config.yaml
n_layer: 13
n_experts: 64
d_expert: 32
d_shared_expert: 128
router_score: "softmax"
normalize_top_k: true
routed_scale: 2.5
balance_bias: true
norm: "rmsnorm"
tie_embeddings: "early"
lr: 0.00622
seq_len: 1024
dataset: "wikipedia_en"
Below are experts of layer 7 (counted from 0) of a mixture-of-experts language model. Rows are named router (the router's row for the expert) and show model dimensions 256-383. Each number is 500 + 50 x the weight over its row's rms, rounded and kept within 0 to 999. Numbers have three digits each.
After each expert's rows: "comes before" lists some tokens at least twice as common just after its tokens as in all text. This comes from a sample of Wikipedia text that the model never trained on. Tokens count by the router's weight.

# expert 15
router:490512546455442541533401469575494435498522616521587537461546501469609502496461521432467512543472391507485436482482478426499480576410632589466478506582488492510453529556459411512497458522542480551495577524527482432470434488468509551436571492550554540593431537440477533478440445496484459445581533519488541526540467470510457531433507513439530456476508575502494543524567495525515578471589
comes before: " the", " of", " a", " his", "W", " birth"

# expert 7
router:536471496474589539469449441441564519556535513557501494483516490524512531474473571514553538490503546412486581514537477472545513583530515486465530463521414383495488461447484513523521461473498492546560575512433574502489517469473539430455540516505474394561499625475581536510403499511512493457531569544572482480540406375471521447494493467439441512394614474524511464486448508557411521512486
comes before: ",", "ly", " than", " to", " of", " in"

# expert 52
router:500486493584491435460428547508535540569451471484557398443489441458437512472440608471590425554464589590488610546414549480478603458463571568592456440426551544489460540586532403510504465538449557541516520533546530531462548548504465481499431493486588413430592500541499460510507529451530482486507471517534474599536528416444559505488492550552462567564532417469508586484483610512472392517513
comes before: "1", "2", "3", "4", "e", "en"

# expert 43
router:540427491481502528469602559598473478510430581454405618379479575550511435562498482548509577458555508516515501586539446359500513396424495556530487475546507542486484440479453523482519520572464436402570547525497445500420531542446478560492441556546481580484557529463506392504594568449578570494493520465427409521425465439468465421510488461433449553433557468523564492510482499588558540431492
comes before: "1", "2", "A", "S", "C", "T"

# expert 51
router:570404476494507572526533466381522542444537518499490515550478532484511481494614433480463426551486505463455571401561486481497541550429501611579438514509490452466519519535558519474422507524456452497513484455465466568359495490517523517448446467467516519371533459512553511499435484486488511526503563494433493470428486549581529485573572512522481532519378519471518447548503493515517459538489
comes before: "s", ")", " (", " of", " mi", "^{"

# expert 19
router:453465487582487557481470515495475525519513492520420597502554413512538472436431526505519518460496481494449472532474487551464510436491527425498475532547470609537570428499491452477573502570582547416529566502534502383491497433473449522438512521385523583510486554412527490433492512427524431502452483461386473423392529433479543519484486406576574508595465518526476445413577442480493556422622
comes before: " ", "---|---|---|---|", " \"", " Year", " Team", " No"

# expert 29
router:628496532484527461551472465457512474435493599463473576518493486496567512459509556499489483520574550530530446551453606536589509484484547489466493506487537507637477480499500477589513502536517477615547543523544519428543472582462513538403574523319515526569463539498547522482502438543561480480552514471520505515488524456458549612518434459492511629466473542616505397518486523577440534451462
comes before: " the", " a", " his", " an", " their", " its"

# expert 22
router:469592501468448493536598462531497444535461519547513434442483514446448476549488446477483485558604486497477558511434603517523434561387487572513541562498630507429511484459483521436545432537437578542516479447632465478585500461444454508491459486602500439515455488499453491467528506484538524454470567476419500559504514518577432483461510469503538444555549585553529486523492476492588503460401
comes before: "0", "9", "1", "2", "8", "6"

# expert 63
router:586480503570456495424466470528518490559485537445499506542481590515405460631485497468415441541595488458561432415467532484497465576453509473534642568426509567475546539576460509456543444442454464519497460432440533438449512442489436553548455542624468490470467498558458432564518535541459579473520548554565523527509589433454574501486454519524528556587502501491529541483545568477513456517494
comes before: "-", "\n", "=", "The", "==", "In"

# expert 57
router:542595439437554538483578436449358568544493435553610483587551489421532528439429499481504492492504488424444492433511477512509466587507477548558547543480557461412442460443495603489541462495547396465534435535466402617475467435466516558416560448408515427532434406510544524514566503523515488498519546483395445487403503568599485550444560515450523488469484414504435507474515443483437501517474
comes before: ":", " |", "s", " of", "==", ")"

# expert 48
router:608515519523541566479516502483546462406610548601590419473429516468405491501570528503496496522402458570449503516409542422468458542578434510458393599445440477564503594452538449490461524478548471482516468584355493521468495458519526485434470481484430475448371408518467542396480508446460469473563439540508492560522512427479485571526517488502551564502549491481531539595450511597528573560468
comes before: " ", ",", " |", "0", "–", "2"

# expert 34
router:500556501469476488476521498519553566483517409493556548493494539493506485510587568497508479533427469396457537423484575529541570465556492404583459505504541503471543546562409508518528476535502520489419499472465540489476459557560519514442580528483507432464470556533416488529482478543504420553460454526452487483549402541471419475470504596526520510533455475456473545451513494502513564467475
comes before: ",", " |", " (", ".", " in", " and"

# expert 9
router:503484404493509464501480532525594459517521526445433520490498454546451451526493517512411483546496546401513585547406503521519645570490489515537552381471517486510443549455421591440504486558477462507508458550443510617471524436482472567558487423419488491491517534495593516389524571469475474540501531511563527592549479548469478499493574461495457518512536513501533437430454469468434487521587
comes before: " |", "0", "%", ".", ")", "5"

# expert 10
router:544415487417463530568448580530510542416428437508523451530548543578481510555638437465534532483572531465515438506483459526478428473533511485575601505557463480535468486550531501484513496375462440482544536497574463483502536423567489536562453536539466541511521477522592471549493483499484504529419473515495448559468503526532491503555479430591446521390461597489442511501553515488486424458492
comes before: " was", " is", " he", " had", " were", " are"

# expert 5
router:440572524502519583521486436400497449495519378558531492531430473402604461442532575538550554509396436426453592423562428447484535597408435468488459545458494487478423467514528465519470513554540449504396522520627569514479490531497531493583531438450574479478541462495487503447563525525516509563486462519424518487469532554536519534506467503580464427411509542511481550515396453571507432559484
comes before: "s", " of", "ed", "ing", " to", "."

# expert 1
router:514473497469470545483494529531551482406442562570475531539537367484573506479440545501474463510513469533567429462569576530511473452506540411427480470475476554605591486464449529453505538465516418522513515507546532436601528585501502503511538530433428486509540499463501581497457510442556461485559498468431540505511575482533486471464493527464465492539488472514432387499423622476543539447447
comes before: " the", " a", " his", " its", " this", " other"

# expert 6
router:411457492478537605503465457525331463571507450590537461551503519528385509438418477474567521576543499421468463462518490556463500429583480533408529515488512589443452525461539573456539510450452433567402551529536599554387557526504408514506576520463608497514411464509441524510402471589472547498613451504456494515344476538586474475486513474449371585443485522524410465522492507487594459481454
comes before: " of", ".", ",", " and", " in", " were"

# expert 53
router:431522503491465484533545542478542512498479606476580542604523477521539509513499495545578503452510417534459405467524504518547499539572420569480516388465473525477536479446416497507461513571486517473400399493443514532411448470511476509408460580528472522455448521512474579504491500429439579502443520543516460517486421559504489448532432566529472498492496527537438563448498456467510626498485
comes before: " |", ",", " (", ";", "\"", " City"

# expert 17
router:411520430519565534431527469443458405536505467509502421550511590489510532463504549491476437506486604454491587515633522557570567559519540513428461532486521560450436533465535559493498506578510511538477504531486395633512447483520475531521606517504559550492512434384514530587525523538460484508449525507544520470459558475496520441443571562412440440462467425473433505482410512526470456564439
comes before: "ly", "s", " of", " to", " by", " in"

# expert 37
router:525539466503515406455563495480458556520509545490452471424482591552558490554498491505591537480503540555479467500488471462507429506443559540543570408448456434465527540495488500610484486479523481484497480546433525572440493604483467461469531476521591413589544407526518469468545478512571518555621435562533601555499539579528532479597522555523564458591548570477531477622485494531495489464565
comes before: " ", "0", "1", "3", "5", "4"

# expert 38
router:474530490460527531482496544496415463406630461544575558521479473501522393445509554437527478485439479436473441546467561474445482596539438541498438538572510496471491564475448473499551510419649468448501572534486463609529410549559518520417450565516464492558479514421496522462578510498471454550442536525460384474396574550601532428519449561460519472490446519523431548457522449530486487508481
comes before: ":", " of", " century", "ed", " by", " for"

# expert 14
router:475426474488526449512631476517389544631468517499502508432535498396542527529533574508529559496467462495515422465598497560482540497452472475525539516512460548536504455422483493493550517555536424424493457539518530487539482464522450507611468416477396463463556462522477462501484439460472456494416526483501506493552545467490536577478452615509512470482523552465570496454506537532472422430463
comes before: "\n", "-", " ", "|", " —", " −"

# expert 25
router:472541497353549538480425480478530435564398471520521464454453531434561375491557370460591528479508507471476606475562492526524466520528465477534447508465393487489444575475533490485421477523497541484518509504473452586503488508549566449454406446405552504453482421522461460520572484455469459563494531506496559531487504516497454505523452526563381430454470490504432474548530454498568414474439
comes before: "ing", "ed", "ation", "er", "y", "e"

# expert 39
router:538482576513511517530483507570529471482520573612524432404506543540470573533518554493545450537581442559499579525477454428520533563516617512549545507523538452538571485498547416492569455611488467404534511487574445581502405504572460492501463527491538430526566389489452540444535510512411538546501519569542395503511479455536520578562531491494499563612592532468474556445530513486493505472553
comes before: "0", "9", "1", "2", "8", "7"

# expert 61
router:483494468490492471545531531371474479565425487473484481464498439526423469560412489446505453391600503545445514500510545562550576444434479567551523482577478509455516503453437522468508488471483454546410489461585403494573622462563484525463497543480478552448560517533432466594507536417533503538553502529486539543513464411528473523477540524513481496454541436545470579428538428385539395562536
comes before: "1", "2", " |", "3", "0", "4"

# expert 45
router:501487426437473559507521484500498532510502484536517603425493435629512529511467490520423488455463584581528475473590530504614392370566445383473451456496468515598503398450551505460497460553490470579526472580533439553532470461453476462521554567441453585492544472442634503516442577519510472557519480523565554404577524452568463533550587447440492540454483503571473449463528476558525510520481
comes before: " the", " and", " a", " he", " which", " but"

# expert 27
router:459502474514518393541443565519593508451538541427407534481554500471538452550457526566497551498463434492582450561481608493558524504466606542518482559423460403550570466568457482492473490448577465507513465491498446469572537534526491505423515478544554489537534469536468427511495497429535442442439517496535537477584419503453552493527466385509576583469525507452554458480563427483543402510601
comes before: " ", " first", " same", " second", " most", " United"

# expert 32
router:448473426507517530517470572522513454486472412507587435548493480534459398417478636512545576513461529470480516447506449516536610522525433547503519531577482605474460531551530425555501475632552469483492502508544489527536497526558476497598519577501489523499536521473581507528513622548532455536575468430488493538410493529553431421568502468529539461537417574482517543584433407598470517520506
comes before: "s", " of", ",", ".", " in", " was"

# expert 40
router:495514380550409439529561485449470568507456480390461480468470448456536487517487480454544423530540424545469435556467472516432570513563499444513459492541479580532544527442440582480523487407501504507477524469504422482476462502483552559483492490503482516564527491513544593453521391445514451468538574453520477462446500518520478596572542486488475597505402461522542454495573545517497589477525
comes before: " ", ":", " •", " Website", " A", " Born"

# expert 46
router:583561515443480518451473425488487468518495487565478497479505513410499562539526512402521545536486400522505557481520427591519504602478526519388589515466518476447429435498515504507498498573478428491516527431529479506528525431468530502588468503456489512468435502532519446507447486567468480531520504447486552564543530541518490495529527465521585490377514502451526503492575377487538449518434
comes before: "|", "==", "\n", "-", "===", "The"

# expert 26
router:497574411530470481565621484483551539499541479493435507478523547432538495421473524545457515557501494453600526581428545412471480470442508439476447506567522502415460541452479425563515401484479469520491541476468464435532464514432561527487559409587426469563497509445517411415520414558522482507489524456531568457454475544423609503554452469503591546494439453566526438445471629470441515593576
comes before: " a", " the", " an", " to", " his", " been"

# expert 2
router:508494530434520507575478447476523494489540444471515522536528525529538491545411493461575509465429574476551570513544557484465545428507490528402458522404570519446483501599547495467531460467485519460494498463496591608550469523492622570501539417543487469518492506533435521517571548522466554547487562577481523533558581474469422545479526511454496490417468466561502509490426476555427476508462
comes before: " to", " by", " in", " the", " as", " a"

# expert 42
router:602508462589470540467545519431517523505534449526480562491517391454434593503435448471461474555523527548493487513426558539514545519529473480579569552498533475522510426505432595481506593435516418479509401509529580541476578505509517477430527616507475556534354532515481470455457485581514516422469572498562479544555436452561565497461434470547508489466446517543537457465482464557440500566432
comes before: " |", "–", ",", ")", ".", "),"

# expert 28
router:476423471639406466458538478453425505518483514555543525465498471630555538483596397501536550498520528503433591527513518435547522479444453513441537485536462467454413462537486501460449529483539506509507499418575502495573507631489470545442477507523575523424472456472506467590523528449503510508529501398490536498489477386549518454522575598605484359496550508512442608528508496548500538483461
comes before: "1", "2", "9", "3", "8", "4"

# expert 36
router:512461471516576548396461535383472506417483542503433532487474438562553476547460486497382612523514479441523440443593391597545384442501433434480474496524426564430550492553486498505526539476520514426509454496525461519528462550439564520450490526521628507551520450435583433479460455503481510462463475463423552443455532468547433488515532605514453509483588554497546470468519436462517527499550
comes before: " ", " |", "1", "0", "2", "3"

# expert 47
router:486523490537548507464653512507510471466413540415488493476470368543446463512443567501470573435501436530546496503528421542573530454513507517561495538434534482476526430545462508463487544604513571543533437535506492481568513512461545564552511564527493631596506500460542469394451487446543467556403472470422480470470572580522461435438581487487548498518518450525514481448566482435503567507508
comes before: " ", " \"", " USA", " A", " The", " B"

# expert 11
router:472468445571440431573515462564550584598585386530473527502478511528462464500477507543506529521487551553575443528452463441576489451509479475518530539489542459480496435483545506520513407504506517516492522424461420563506370572430597430465582513550490409476522416515478606448550565512495503553544419531506481385610499502425399566600481488480549489444452495512519544459440555515483472409483
comes before: " a", " the", " be", " not", " been", " in"

# expert 58
router:547466450463459431488616481445508487530541516510491475421546547511589494537526552498480535545420528482504479555496508585515445483450554480494518534482464495534546456418555400467474400415501481492385474472554464547561493558529523501562554503524545493430504525449535477521529559550443490539449463552576510474452502422451555467450437475425475443537560424500541611500523504462493519476410
comes before: "\n", " The", " In", " He", " It", "=="